From a checkpoint of a small mixture-of-experts model trained on Wikipedia.
Experts: 96 experts in each of 13 layers, 48 SwiGLU neurons an expert, 4 picks a token.
Training: a variant of SOAP for the experts, 228M tokens, 3472 steps.
Below are experts of layer 4 (counted from 0) of a mixture-of-experts language model. Rows are named router (the router's row for the expert) and show model dimensions 0-95. Each number is 50 + 10 x the weight over its row's rms, rounded and kept within 0 to 99.
Before each expert's rows: a language model's description of what the expert responds to; "gets" lists some tokens that make up at least twice as much of what it gets as of all text. This comes from a sample of Wikipedia text that the model never trained on. Tokens count by the router's weight.

# expert 28
It responds to: Prepositions after verbs. Prepositions heading a phrase of time or place after a verb or at sentence start, such as on March 3, In 2009, until, during.
gets: " in", " on", " by", " In", " to", " at"
router:36 45 34 46 30 48 41 44 51 53 65 46 46 30 40 46 61 44 51 58 58 42 52 52 42 50 46 62 52 61 39 60 46 39 61 69 43 53 43 38 62 49 36 57 33 59 54 55 51 53 49 56 64 58 47 61 41 77 49 68 39 61 46 45 34 49 57 44 54 41 62 61 48 41 51 49 29 56 40 38 53 57 52 37 44 40 45 54 45 50 58 75 26 50 63 45

# expert 11
It responds to: Mid-word fragments, the. Middle pieces of names and rare words (Both-rop-s, Mar-ath-i, Sabb-ath, Kin-ect) and the word "the" after prepositions, as in "Before the".
gets: " the", "th", "st", "c", "f", "j"
router:37 44 50 33 37 54 60 53 52 60 54 42 52 37 47 65 48 44 55 62 58 35 55 35 41 42 38 69 40 68 61 46 40 47 38 62 53 58 43 44 40 52 61 65 34 59 51 47 73 57 47 54 62 39 60 52 43 64 46 49 45 46 60 59 24 71 43 57 52 56 56 62 33 45 51 49 47 44 69 40 43 57 48 63 43 29 43 54 52 33 46 53 42 51 50 48

# expert 18
It responds to: Periods and endings. Periods, mostly sentence-final, also in abbreviations, initials and decimals (Henry W. Slocum, 27.00), plus section-heading == marks.
gets: ".", ".\n\n", "==", ".\n", ").", "==="
router:43 33 48 56 51 50 44 48 67 33 59 42 38 49 51 52 51 51 51 61 37 42 60 42 48 41 32 50 56 62 46 54 32 28 45 64 56 41 35 53 44 39 32 67 49 54 56 28 51 56 40 54 62 64 49 58 34 54 47 66 47 43 66 68 44 60 41 53 48 53 54 52 61 61 57 45 49 47 69 49 40 65 46 51 47 53 48 34 35 39 54 73 53 63 63 53

# expert 36
It responds to: Commas and conjunctions. Commas and coordinating words (and, or, which, but, &) joining clauses or list items, plus middle pieces of split names like Bea-um-ont.
gets: ",", " and", "),", " or", " which", " &"
router:57 30 37 43 44 64 43 57 70 59 61 55 41 52 59 44 55 25 53 53 41 51 54 44 42 49 55 43 38 65 50 41 45 36 43 58 47 60 50 34 56 52 43 72 59 48 40 48 55 54 45 70 50 64 55 76 34 51 48 50 50 40 42 65 40 59 50 49 54 50 50 65 59 43 60 56 34 46 39 45 48 57 65 52 57 53 49 42 40 44 35 43 44 52 68 25

# expert 34
It responds to: Table cell separators. Pipe separators in wiki tables of football squads, election results and place lists, often between numbers or after n/a.
gets: " |", "|", ";", " no", "ither", " ="
router:51 49 42 49 41 46 33 33 56 38 73 35 42 42 52 46 57 38 47 59 57 54 38 59 56 54 44 53 42 69 46 51 34 48 55 63 48 53 41 42 42 45 24 74 39 51 52 58 64 57 53 59 66 61 49 64 38 69 46 61 42 38 47 61 38 48 48 45 43 60 50 55 56 37 52 51 57 43 45 58 50 53 33 59 43 52 52 56 44 37 44 58 30 40 73 41

# expert 26
It responds to: Ordinals and determiners. Words right after the or a, such as first, second, another, same, largest, plus the first piece of a word after an.
gets: " a", " first", "th", " an", " one", " second"
router:41 50 59 40 41 62 42 36 44 56 60 30 21 50 58 53 43 54 56 62 52 40 54 45 43 44 43 48 42 55 54 56 43 51 56 59 50 46 39 44 37 51 51 49 37 56 64 55 53 61 37 61 52 36 51 80 31 57 34 63 54 55 64 57 30 53 57 37 52 48 69 48 34 55 36 66 56 47 40 32 49 57 46 53 54 47 38 58 59 45 43 62 53 39 56 60

# expert 8
It responds to: Month names in dates. Month names right after a day number in dates and tables, such as 3 July, 26 March, 22 May.
gets: "–", "le", " March", " July", " May", " October"
router:38 36 43 46 35 48 46 35 45 42 64 31 35 36 59 57 51 38 60 46 58 41 63 49 57 47 42 36 36 63 45 46 46 48 52 53 49 45 39 42 51 55 46 54 40 56 51 32 53 69 47 62 73 50 63 58 42 73 37 56 58 65 45 56 42 42 45 58 48 40 61 46 51 49 73 51 52 51 53 48 27 44 48 40 60 64 34 66 35 56 46 57 39 57 50 44

# expert 56
It responds to: Verbs and conjunctions. Auxiliary and main verbs after a subject, such as was, has, had, would, plus and, to, 's.
gets: " and", " was", " to", " is", "'s", " were"
router:52 51 34 36 29 68 44 44 82 47 58 45 45 46 63 55 50 32 61 72 48 50 57 31 44 53 54 48 50 58 51 44 52 47 57 58 29 61 51 48 40 58 31 60 61 52 56 36 68 51 37 57 57 60 47 64 35 63 47 59 57 44 50 51 29 62 40 46 55 39 48 50 59 50 49 52 39 52 37 52 59 59 56 52 44 44 53 60 40 58 39 39 39 49 60 40

# expert 29
It responds to: Non-Latin and foreign-name pieces. Word pieces inside foreign names and non-Latin script (Cyrillic, Chinese, accented Hungarian or Slavic), such as Fertő-end-réd, Inđ-ij-a, and Cyrillic bytes.
gets: "1", "j", "3", "st", "th", "d"
router:29 32 45 48 34 44 62 57 49 38 54 46 25 50 49 62 39 47 55 74 43 46 56 55 58 36 45 63 45 82 44 54 50 54 42 55 48 48 47 42 63 55 47 68 52 56 42 54 57 57 40 48 61 56 68 64 39 55 57 65 37 41 47 49 36 38 49 32 55 61 59 59 51 55 60 42 35 57 48 43 38 50 49 61 51 60 56 50 55 40 58 48 44 39 60 38

# expert 24
It responds to: Place modifiers and prepositions. Words before place or institution names: in, of, and adjectives like Central, South, North, New, University, as in Central Africa.
gets: " in", " of", " New", " U", " South", " United"
router:53 42 45 43 40 63 45 39 45 57 62 42 34 58 66 57 42 46 51 50 46 30 56 49 57 51 45 52 44 50 35 50 47 28 60 44 43 64 34 53 61 51 58 61 42 61 59 52 54 44 37 73 72 42 61 59 48 67 45 69 34 48 60 59 46 47 46 45 46 54 61 57 44 24 58 42 27 34 55 41 51 51 59 52 40 37 49 49 50 49 65 50 53 51 64 35

# expert 16
It responds to: Articles and determiners. Articles and possessive determiners right after a preposition or at sentence start, mostly the, a, his, their, its.
gets: " the", " a", " The", " his", "The", " an"
router:37 46 45 35 30 52 31 30 52 51 67 48 43 51 42 46 59 46 49 54 59 39 48 38 49 47 46 52 38 68 54 37 52 49 61 54 51 57 51 54 43 50 60 52 59 56 41 57 56 48 32 66 52 63 66 51 49 56 33 53 52 48 74 69 31 45 57 39 46 43 60 52 46 46 51 50 45 26 61 38 31 58 54 48 46 58 47 57 55 34 56 57 59 35 71 41

# expert 45
It responds to: "in" piece and biography words. The piece "in" inside words (fibrinogen, dinosaur), plus biography words like born, career, He, and "by" after album titles.
gets: "in", " (", "or", "an", "ar", " he"
router:39 71 39 42 50 64 41 54 69 37 58 45 41 47 70 53 48 27 48 45 65 34 52 43 44 59 47 46 39 59 33 56 55 50 43 60 46 55 52 52 52 35 45 54 32 63 43 41 51 50 47 57 45 44 49 57 48 65 46 68 45 46 72 56 52 38 53 45 30 32 65 69 66 42 54 43 36 46 61 42 54 56 39 46 45 64 49 42 35 43 53 61 54 44 54 41

# expert 1
It responds to: Prepositions after nouns. Prepositions, mostly of, to, in and by, after nouns or participles, as in subjects of, according to, born in.
gets: " of", " to", " in", " by", " for", " with"
router:32 41 34 26 43 68 43 51 49 59 50 41 24 52 60 50 66 46 50 65 43 44 52 43 56 44 38 56 49 52 43 53 45 34 50 53 41 69 46 59 62 40 35 52 46 60 62 28 56 45 41 53 58 45 50 55 38 76 56 58 51 51 58 56 37 40 42 46 46 45 47 66 47 56 63 51 42 45 54 43 47 57 58 50 63 52 58 41 65 33 59 52 38 39 62 41

# expert 3
It responds to: Name-ending vowel suffixes. Final vowel-ending pieces of personal and place names, often in lists and tables, such as -ana, -una, -ina, -ta.
gets: "a", "i", "o", "ia", "ina", "on"
router:50 55 36 52 48 58 44 33 53 54 58 41 45 43 66 66 55 33 71 41 55 43 50 34 47 41 50 57 52 47 52 41 44 60 49 65 57 48 50 54 51 30 49 74 52 49 36 48 61 56 41 56 64 46 58 46 42 44 55 51 28 35 55 53 54 57 55 57 32 26 56 56 54 62 57 64 30 43 50 50 46 37 62 57 48 47 46 54 66 39 52 49 50 56 78 37

# expert 27
It responds to: Piece after capital letter. Word piece right after a lone capital (N-ine, S-ony, N-arendra), plus institutional nouns and "of" in names like College of Law.
gets: " of", " time", "at", " one", "2", "ar"
router:39 30 52 51 54 66 53 46 66 34 61 32 42 57 55 61 71 44 50 48 61 49 52 33 50 42 50 64 41 57 58 46 25 46 43 57 48 49 35 45 48 43 41 54 44 63 60 46 53 60 47 52 53 47 53 65 32 56 28 61 45 54 65 62 41 50 56 31 38 52 50 62 53 59 74 61 32 36 42 61 48 48 56 53 58 44 50 46 42 58 52 53 38 46 56 57

# expert 6
It responds to: Word-initial pieces, sentence openers. First pieces of split words such as se-ab-irds, equil-ib-rium, Be-ir-ut, and capitalized sentence-opening prepositions like In, At, Under.
gets: "ab", "ag", "ac", " Al", " In", "og"
router:43 51 36 47 35 56 52 61 50 50 62 36 44 36 44 51 49 41 51 64 48 32 41 41 53 56 52 61 41 57 51 57 54 34 42 54 39 68 42 59 63 56 28 63 51 65 51 56 55 66 40 54 52 61 55 55 43 58 26 63 30 34 51 61 49 52 45 39 52 53 55 53 54 54 57 53 57 39 34 31 68 46 55 48 36 61 41 49 72 42 44 59 55 54 70 37

# expert 31
It responds to: Word endings and suffixes. Final pieces and inflectional endings such as 's, -ic, -es, -s, plus nouns like work, rights and connectives and, is.
gets: "'s", "ic", "s", "es", " is", "a"
router:57 45 51 30 24 53 52 44 56 46 59 39 34 48 58 55 52 48 73 62 38 63 45 36 59 52 36 68 45 79 45 39 51 37 39 45 41 56 55 47 46 43 51 61 47 60 47 46 62 61 48 49 50 54 57 59 51 58 60 47 43 34 56 49 38 62 45 26 44 30 60 55 52 51 45 59 48 54 52 66 61 66 54 46 44 41 50 62 55 28 48 45 43 51 57 38

# expert 12
It responds to: Field separators. Colons, semicolons, pipes and dashes separating labels from values in infoboxes, lists and tables, e.g. Label: Columbia, Director);, Democratic |.
gets: ":", " |", ";", "\n", " –", ","
router:54 51 49 35 52 52 43 43 48 31 69 50 36 45 85 45 51 42 55 55 55 40 73 44 37 44 48 59 38 61 51 44 43 41 53 70 50 47 39 31 40 53 55 59 52 51 56 43 63 57 53 55 74 52 47 53 41 51 54 49 45 40 44 60 32 45 41 31 60 44 53 50 50 47 62 59 36 45 60 50 62 59 63 49 55 52 46 52 38 39 58 55 38 52 77 51

# expert 57
It responds to: Single vowel word pieces. Lone vowel pieces inside or ending names and words, such as o in lifeboats, e in Browne and DiCaprio's o, plus line breaks in lists.
gets: "o", "i", "e", "in", "a", "u"
router:36 52 32 61 40 41 39 51 59 51 48 39 48 42 62 62 49 36 55 43 61 39 47 46 49 51 45 66 45 63 55 41 58 33 65 48 60 56 49 43 49 38 46 64 56 59 56 41 48 52 57 44 61 51 45 67 41 66 49 58 40 41 69 46 40 59 64 43 33 38 70 56 48 47 61 59 31 36 59 42 28 61 39 66 48 49 46 38 38 36 59 60 38 57 56 38

# expert 41
It responds to: Digits in numeric data. Digit and number tokens in tables, coordinates, statistics and measurements, often after a minus sign, degree mark or decimal point, e.g. −8.0, 39.411.
gets: "1", "0", "4", "2", "3", "8"
router:36 49 34 47 45 57 54 56 47 34 46 48 48 47 56 70 46 40 49 46 40 39 68 43 44 51 48 55 55 68 50 54 44 33 36 69 38 48 41 45 45 34 37 69 55 64 63 51 47 65 50 47 50 56 71 71 50 62 48 58 43 47 69 53 48 40 59 36 38 49 70 60 45 64 55 48 37 39 59 40 53 43 44 54 50 46 42 44 60 48 33 52 34 58 56 37

# expert 21
It responds to: Foreign name word pieces. Middle and ending pieces of foreign surnames and taxon names, especially Slavic, German and South Asian, such as -ić, -ski, -burg, -mann.
gets: "en", "on", "an", "ar", "i", "er"
router:48 43 41 36 38 60 30 48 68 61 71 54 27 46 67 58 60 33 53 46 49 41 53 30 46 46 55 56 42 64 42 57 46 53 44 56 57 44 33 45 62 50 44 78 49 61 54 57 72 60 50 46 63 37 53 41 42 51 54 58 36 32 50 51 34 51 50 55 32 46 58 62 50 52 43 49 36 54 58 53 45 53 40 50 56 58 57 57 58 47 41 41 53 62 53 38

# expert 5
It responds to: Colons, prepositions, concessives. Colons after infobox field names (Released:, Province:), semicolons in lists, and prepositions like of, in, from; also sentence-initial Although, While, Despite.
gets: ":", " of", " in", " from", ";", " on"
router:52 40 41 31 58 60 42 46 46 43 60 48 33 38 73 46 55 36 48 59 61 36 64 50 41 49 47 65 37 62 40 54 56 47 56 64 39 47 34 42 41 45 49 55 59 49 54 36 60 52 48 56 76 52 60 48 34 68 52 50 55 44 45 55 24 44 51 46 61 56 49 56 49 39 63 51 27 40 61 43 50 60 68 44 53 41 39 42 46 38 56 62 42 50 64 53

# expert 59
It responds to: List and table markers. Line-initial hyphens in bulleted lists (- Born:, - Died:), table pipes, section equals signs, and "for" in award names such as Award for Excellence.
gets: "-", "|", " |", "==", " of", ":"
router:43 52 52 36 39 56 35 40 60 55 52 49 39 39 64 56 56 24 53 57 55 52 43 44 58 41 33 50 36 57 39 46 52 41 53 57 55 63 48 46 39 34 35 54 36 47 62 53 59 60 51 61 50 64 60 59 41 68 37 63 48 32 50 57 46 42 42 26 48 44 55 70 52 45 54 53 55 41 51 30 57 64 69 71 49 52 61 53 48 42 40 61 45 62 50 49

# expert 61
It responds to: Mid-word syllable pieces. Inner syllables of split words after one initial letter, plus standalone spaces before dates, as in b-ak-ery, f-al-se, h-appy.
gets: " ", ")", "id", "art", "4", "ot"
router:47 32 39 53 34 49 42 28 62 39 49 53 36 36 56 52 56 38 45 45 55 50 66 56 50 36 49 49 18 48 55 44 44 38 57 62 48 42 46 50 53 45 56 61 62 74 57 43 45 65 44 47 63 57 52 71 41 62 46 71 61 62 40 56 44 39 39 27 49 50 60 58 44 49 57 50 46 50 48 55 48 40 49 51 49 54 49 60 47 35 38 60 43 38 64 56

# expert 10
It responds to: Capital letters in acronyms. Single capital-letter tokens inside acronyms, codes and model names, such as SGMA, IRQ, MDN, XML6125CLE, plus TBD and N/a in tables.
gets: "S", " G", "P", "M", "G", "A"
router:34 27 43 46 47 58 49 38 52 30 61 47 43 35 42 60 41 33 52 52 47 50 51 54 51 47 59 48 40 59 54 34 33 48 51 53 56 52 49 49 66 42 52 54 59 63 50 59 59 71 55 55 47 37 55 70 51 53 43 70 55 38 64 78 39 67 49 41 58 61 61 47 40 55 57 37 48 31 60 52 35 41 55 54 40 56 43 47 50 47 45 58 37 62 64 41

# expert 0
It responds to: Openers and line breaks. Opening parentheses and quotation marks before quoted or bracketed text, plus line breaks ending list items and table rows, e.g. (approximately, "What.
gets: " (", "\n", " \"", "-", " |\n", ")\n"
router:43 63 36 62 40 55 60 52 65 44 61 52 39 35 71 48 36 18 56 44 62 50 53 45 38 53 33 44 30 70 44 55 42 39 48 53 50 55 45 48 50 54 48 42 42 52 48 39 60 75 40 55 48 49 50 46 30 54 49 66 50 37 49 67 29 54 51 39 58 51 62 64 54 64 55 43 55 47 55 49 43 57 51 61 54 54 35 54 44 44 46 52 45 59 61 40

# expert 44
It responds to: Determiners before nouns. Articles and possessives opening a noun phrase, mostly the, also The, his, their, this, these, after of, in, to.
gets: " the", " The", "The", " his", " their", " its"
router:41 36 48 40 43 44 37 35 44 49 65 41 51 49 44 52 66 42 50 65 63 38 49 39 46 53 41 54 34 71 50 36 48 46 51 48 44 54 53 53 46 40 60 64 59 54 48 55 60 51 32 69 55 40 67 50 52 60 32 59 53 49 63 56 37 55 58 32 51 54 55 54 65 37 49 49 44 28 61 50 26 53 65 55 49 63 45 50 49 41 58 65 57 32 67 46

# expert 53
It responds to: Verb and noun suffixes. Suffix pieces of verbs and derived words (-ated, -ized, -ing, -ition), as in dec-iding, dec-imated, determ-ining, often after was or were.
gets: "ed", "ing", "ated", "ation", "ations", " used"
router:47 48 43 54 36 64 44 35 43 45 59 34 37 40 58 48 64 48 56 42 48 61 72 36 48 53 42 65 35 53 27 38 54 57 57 66 29 39 46 40 44 25 41 62 48 56 63 62 50 47 44 45 65 48 43 65 52 60 33 57 50 46 48 57 46 64 44 56 47 41 59 72 40 58 60 68 53 44 50 43 54 53 39 55 49 60 59 46 55 39 57 51 45 48 63 42

# expert 52
It responds to: Closing punctuation, word endings. Closing parentheses, quotes, braces and periods after a name or number, plus final suffixes like ics, is, ie, ico.
gets: ")", "\"", ".", "e", "'", ")\n"
router:49 52 47 53 43 50 47 33 66 43 68 43 47 31 53 53 66 33 53 50 41 47 61 33 50 40 39 61 53 64 43 40 55 54 48 56 51 62 40 55 59 20 42 60 50 47 54 34 44 48 46 51 61 54 36 65 39 58 49 50 42 38 48 62 45 61 47 40 43 38 61 52 65 45 68 64 50 56 66 60 57 66 45 50 50 50 33 55 48 29 50 62 50 67 60 44

# expert 20
It responds to: Noun plural suffixes. Word-final suffix pieces, mostly plural or agent endings, such as ers, ations, es, ors, completing words like matters, protests.
gets: "s", "ers", "er", "es", "ing", "ations"
router:39 56 40 40 52 65 52 43 59 42 53 44 42 47 46 60 59 41 60 57 51 48 59 32 63 58 41 54 32 64 38 35 48 48 33 72 43 41 49 52 48 37 36 41 38 69 50 56 49 50 46 61 65 53 46 50 45 70 54 55 37 57 38 68 37 49 46 45 43 29 50 49 53 75 50 46 35 44 53 48 54 56 33 58 60 56 48 63 47 30 37 54 42 60 58 42

# expert 38
It responds to: Subject pronouns. Subject pronouns opening a clause after a comma or period, such as he, she, it, they, who, before verbs like was.
gets: " he", " He", " it", " that", " It", " she"
router:34 42 39 55 58 57 44 40 53 47 68 63 45 43 52 70 49 27 53 54 49 49 52 44 26 53 40 48 55 63 58 45 52 56 42 54 45 39 61 46 34 50 56 52 56 57 34 26 56 62 46 54 57 42 46 69 35 60 37 60 50 45 70 57 49 48 52 20 53 54 68 65 51 42 55 46 43 46 44 40 51 54 49 47 42 70 40 51 62 50 57 55 43 42 58 36

# expert 23
It responds to: Spaces before numbers. Lone space tokens in tables and lists, usually after a pipe or semicolon and before a number, as in "| 1,863 feet" or "; 90.61%".
gets: " ", "ot", " s", " ±%", " rec", " pl"
router:40 47 51 49 37 64 59 56 62 47 49 52 38 44 57 49 53 30 57 50 55 38 64 38 40 52 37 56 29 50 55 43 53 28 37 60 42 38 53 59 47 55 50 51 53 56 37 53 60 58 50 50 66 53 43 73 52 63 47 72 58 49 70 55 45 55 37 34 40 44 60 59 50 53 46 46 47 35 55 54 37 70 47 54 66 40 57 51 61 22 49 47 39 51 62 46

# expert 13
It responds to: Mid-word continuations, hyphen links. Middle or final pieces of split words and digits ending years, plus hyphen-joined -of, -and, -to, as in elect-rom, 200-5, semi, non.
gets: "n", "al", "on", "7", "9", "r"
router:36 46 27 38 43 50 39 54 51 54 47 42 59 34 57 66 67 42 60 46 48 33 54 39 45 59 47 49 45 74 35 55 54 29 41 53 55 39 45 51 41 38 61 45 46 55 53 47 64 46 41 60 66 62 48 45 43 49 53 68 44 38 52 66 50 46 44 36 37 54 73 58 50 44 45 66 38 59 59 32 52 66 37 59 49 53 53 50 66 45 44 51 51 62 64 50

# expert 19
It responds to: Lowercase word-initial fragments. Short opening consonant pieces of split words after articles or conjunctions, as in mist, t, p, st, sw.
gets: " t", " d", " p", " f", " c", " g"
router:51 47 41 43 45 57 49 46 41 51 53 45 44 36 55 60 44 44 73 53 50 37 39 47 34 23 47 44 45 61 48 39 54 30 42 53 25 53 50 56 55 61 58 47 50 52 47 47 54 70 50 60 51 65 69 63 51 51 57 72 62 42 51 59 37 41 33 32 59 48 58 67 33 42 54 42 41 37 50 66 51 73 40 47 52 52 66 57 49 47 52 52 49 44 57 51

# expert 32
It responds to: Dashes, parentheses, spaces. En dashes between years (1987–88), opening parentheses and bare spaces before numbers, mostly in tables and date ranges.
gets: " ", " (", "–", "/", " –", "-"
router:42 55 44 50 41 61 57 61 52 40 46 48 35 28 59 50 39 20 56 51 50 53 64 39 46 56 34 53 26 66 48 55 47 38 55 48 58 52 46 47 59 51 51 44 49 61 30 52 65 62 43 53 59 53 57 51 35 62 50 57 36 50 59 78 35 64 37 54 55 37 61 61 58 40 58 45 49 51 39 37 48 57 41 40 45 58 49 59 42 46 37 55 37 60 51 41

# expert 4
It responds to: Table cell separators. Pipe separators between cells in wiki tables of sports results, squad stats and records, often after a number, e.g. 5 | 4.
gets: " |", ";", " —;", " their", " both", ");"
router:57 50 43 46 49 43 31 40 47 43 64 31 38 36 52 53 61 34 48 60 54 51 42 57 54 51 43 52 47 71 58 50 33 53 62 64 44 54 39 39 37 44 38 72 35 56 52 60 75 46 55 62 63 60 52 63 42 67 40 59 39 36 44 56 41 53 43 39 36 54 54 50 52 39 51 51 57 43 53 55 56 58 33 60 42 55 54 63 42 43 47 54 46 49 77 43

# expert 14
It responds to: Numbers in tables. Digits and year prefixes in tables, lists and scores, such as 201, 196, 0, plus words opening a parenthesis or line, such as There.
gets: "0", "201", "1", "202", "200", "198"
router:30 42 43 40 54 48 48 43 40 44 54 39 41 43 57 57 57 31 56 45 66 33 60 56 42 56 42 44 34 61 51 41 57 41 39 68 43 47 56 49 39 35 49 61 39 56 57 56 71 73 47 48 55 58 55 50 42 70 46 68 51 63 46 49 46 45 59 30 51 53 61 74 44 64 54 37 39 39 41 48 35 57 48 53 59 48 34 46 67 51 65 54 43 54 46 52

# expert 9
It responds to: Hyphens, bars, apostrophes. Punctuation such as list dashes after line breaks, table bars, apostrophes in contractions (he'd, O'Brien) and hyphens in compounds like peer-reviewed.
gets: "-", "–", " -", "|", ")", "="
router:39 49 50 53 43 65 53 43 51 48 58 41 44 31 61 52 63 48 56 55 44 49 54 43 63 38 26 53 38 54 56 38 39 43 41 62 56 67 53 41 48 50 34 47 61 52 40 46 49 58 39 43 71 65 45 60 29 63 45 66 39 47 59 61 31 55 35 38 54 51 67 58 48 39 70 41 33 45 41 47 49 54 34 61 42 51 52 40 56 33 35 50 45 50 57 56

# expert 15
It responds to: Opening brackets, name starts. Opening parentheses, quotes and braces, plus first pieces of surnames after a given name, such as Mc, Fitz, Th, Sch.
gets: " (", " \"", " H", "/", "_{", " Sh"
router:50 65 45 63 51 52 63 41 64 50 53 43 54 37 67 54 44 22 63 48 39 53 47 48 37 48 50 51 36 59 40 56 36 38 54 49 57 51 44 35 53 59 58 43 40 58 28 54 56 77 41 49 44 58 50 48 40 48 45 74 52 40 51 78 43 49 42 61 52 49 64 59 58 52 55 35 34 53 40 60 41 46 48 53 61 57 42 50 53 33 43 47 43 60 64 46

# expert 7
It responds to: Capitalized word-initial fragments. Capital letters or short opening pieces beginning a split name or word, often after quotes or headings, as in R, St, Cl, Cal.
gets: "R", "B", "C", "F", "H", "D"
router:33 48 42 46 29 61 47 46 53 48 44 40 48 42 42 61 46 50 57 58 48 47 63 40 43 49 47 56 47 56 44 43 55 19 44 68 59 53 46 36 52 57 67 52 46 65 40 46 58 71 52 66 43 65 55 71 43 52 53 72 62 40 77 54 35 47 44 34 57 56 57 52 47 43 52 52 41 51 55 58 52 40 39 52 31 39 43 52 54 44 43 55 50 62 56 39

# expert 63
It responds to: Digits and number words. Single digits and number pieces in years, scores and table counts, plus spelled-out numbers like two, four, six, and "few" or "same".
gets: "2", "1", "3", "4", "5", "8"
router:42 55 51 43 56 64 39 42 40 43 51 43 50 56 56 69 53 43 49 49 54 30 58 38 53 56 38 56 57 62 45 56 30 34 45 49 31 41 38 46 54 42 50 51 50 71 60 53 49 58 36 51 58 43 65 74 37 58 47 61 49 42 66 54 44 46 62 33 34 59 72 64 42 46 49 58 51 32 33 30 57 55 71 57 46 50 40 46 54 47 50 49 43 48 54 51

# expert 42
It responds to: Name-initial capitals. Single capital letters or short capital pieces beginning proper names and acronyms, e.g. H-alle, D-YFI, B-axter, A-RA, Man-z-oni.
gets: " S", " D", " R", " N", " P", " K"
router:31 59 46 50 44 50 50 62 51 38 54 43 43 48 65 61 45 38 57 59 61 38 45 60 56 41 53 46 36 67 50 40 36 36 63 63 57 52 37 56 53 56 48 52 45 76 52 58 60 49 34 48 57 43 55 48 52 58 48 77 64 53 53 64 44 53 52 50 51 53 70 61 45 51 36 38 31 23 63 48 39 57 36 53 54 35 44 34 53 33 47 48 52 51 58 42

# expert 48
It responds to: Table numbers and symbols. Numbers, plus/minus signs, currency and slash symbols inside sports tables, scores, coordinates and statistics, e.g. +45, 9-0, $, /.
gets: "0", " \"", " —", " $", " +", "2"
router:43 46 50 46 43 56 62 42 52 46 58 57 34 32 49 58 58 45 56 44 43 28 46 60 35 51 55 50 37 72 36 40 49 51 47 61 42 29 47 54 50 44 42 48 54 53 59 56 59 58 39 67 51 61 47 51 42 63 40 62 48 39 56 70 48 48 66 22 60 42 64 67 55 61 56 29 44 45 48 60 47 56 53 60 50 33 38 45 60 42 47 49 34 66 60 51

# expert 43
It responds to: People, roles and nationalities. Nouns and suffixes for people, roles and origins, such as woman, guitarist, American, British, champion, and adjective endings like -ical, -ic.
gets: "ist", "\"", ")", "ian", " American", "ine"
router:47 46 41 51 43 67 51 33 68 51 64 36 35 45 62 57 54 44 55 34 53 44 57 48 51 39 48 43 56 48 42 39 59 50 53 46 41 59 45 46 53 29 59 47 54 53 54 42 55 50 46 65 86 41 45 66 36 59 58 51 32 26 54 65 52 39 38 53 41 50 48 64 58 57 46 60 42 53 71 58 58 60 48 59 41 49 50 51 49 26 42 58 51 40 50 58

# expert 40
It responds to: Coordinators and commas. Commas and coordinating conjunctions joining words or clauses, such as and, or, but, nor, until, while.
gets: ",", " and", " or", " but", "),", " &"
router:47 40 36 27 42 56 45 50 60 54 56 55 50 55 56 47 67 29 57 53 41 56 55 42 51 43 49 38 37 71 53 37 48 26 51 58 41 44 44 43 54 52 54 68 42 49 41 49 62 46 39 67 64 64 46 67 38 54 55 55 51 50 54 63 36 47 39 40 48 51 57 80 58 41 46 56 47 42 35 36 40 63 51 55 63 52 39 37 45 37 52 46 42 56 58 35

# expert 50
It responds to: Space before numbers. A bare space token just before a number or year, as in age of 18, in 1955, and in table cells.
gets: " ", " occas", " pract", " stud", " terms"
router:46 47 53 53 30 64 45 55 56 55 52 51 42 41 49 52 46 34 51 49 53 45 56 26 59 47 34 53 35 53 40 51 47 25 52 42 57 41 43 59 49 53 54 47 50 76 33 46 52 50 47 48 72 59 61 61 49 72 35 71 58 47 61 63 35 54 38 42 33 36 58 65 48 47 57 45 47 37 47 39 45 69 35 60 64 47 49 55 47 42 39 46 46 55 50 49

# expert 35
It responds to: Year prefix digits. The first three digits of years such as 197, 200, 201, 198, in dates, court citations and tables; occasionally other word pieces.
gets: "201", "200", "199", "202", "198", "197"
router:48 42 38 52 47 56 52 56 55 59 38 30 52 42 45 49 53 39 42 54 57 39 66 51 51 41 37 42 49 62 59 29 36 49 38 56 33 41 41 35 51 32 50 47 67 58 56 43 74 64 43 45 68 55 74 48 45 65 47 71 40 47 51 57 35 47 46 44 45 49 64 68 54 61 50 40 50 48 44 45 50 40 59 57 72 59 51 52 49 48 60 64 40 58 59 48

# expert 62
It responds to: CJK bytes, punctuation. Byte pieces of Chinese or Japanese characters, plus scattered punctuation and connectors such as !, of, hyphens and word endings.
gets: " of", "\"", "'s", " in", ":", "}"
router:38 46 47 39 48 71 48 47 64 46 71 42 46 30 57 50 43 49 47 60 38 42 55 33 46 53 43 54 41 56 38 58 48 43 50 48 42 63 51 48 60 53 45 56 62 46 61 49 66 68 44 48 76 57 52 58 41 47 50 59 44 38 40 65 55 67 58 39 59 37 52 52 56 41 65 40 30 45 54 56 40 45 43 57 54 46 59 54 54 24 53 46 40 47 68 26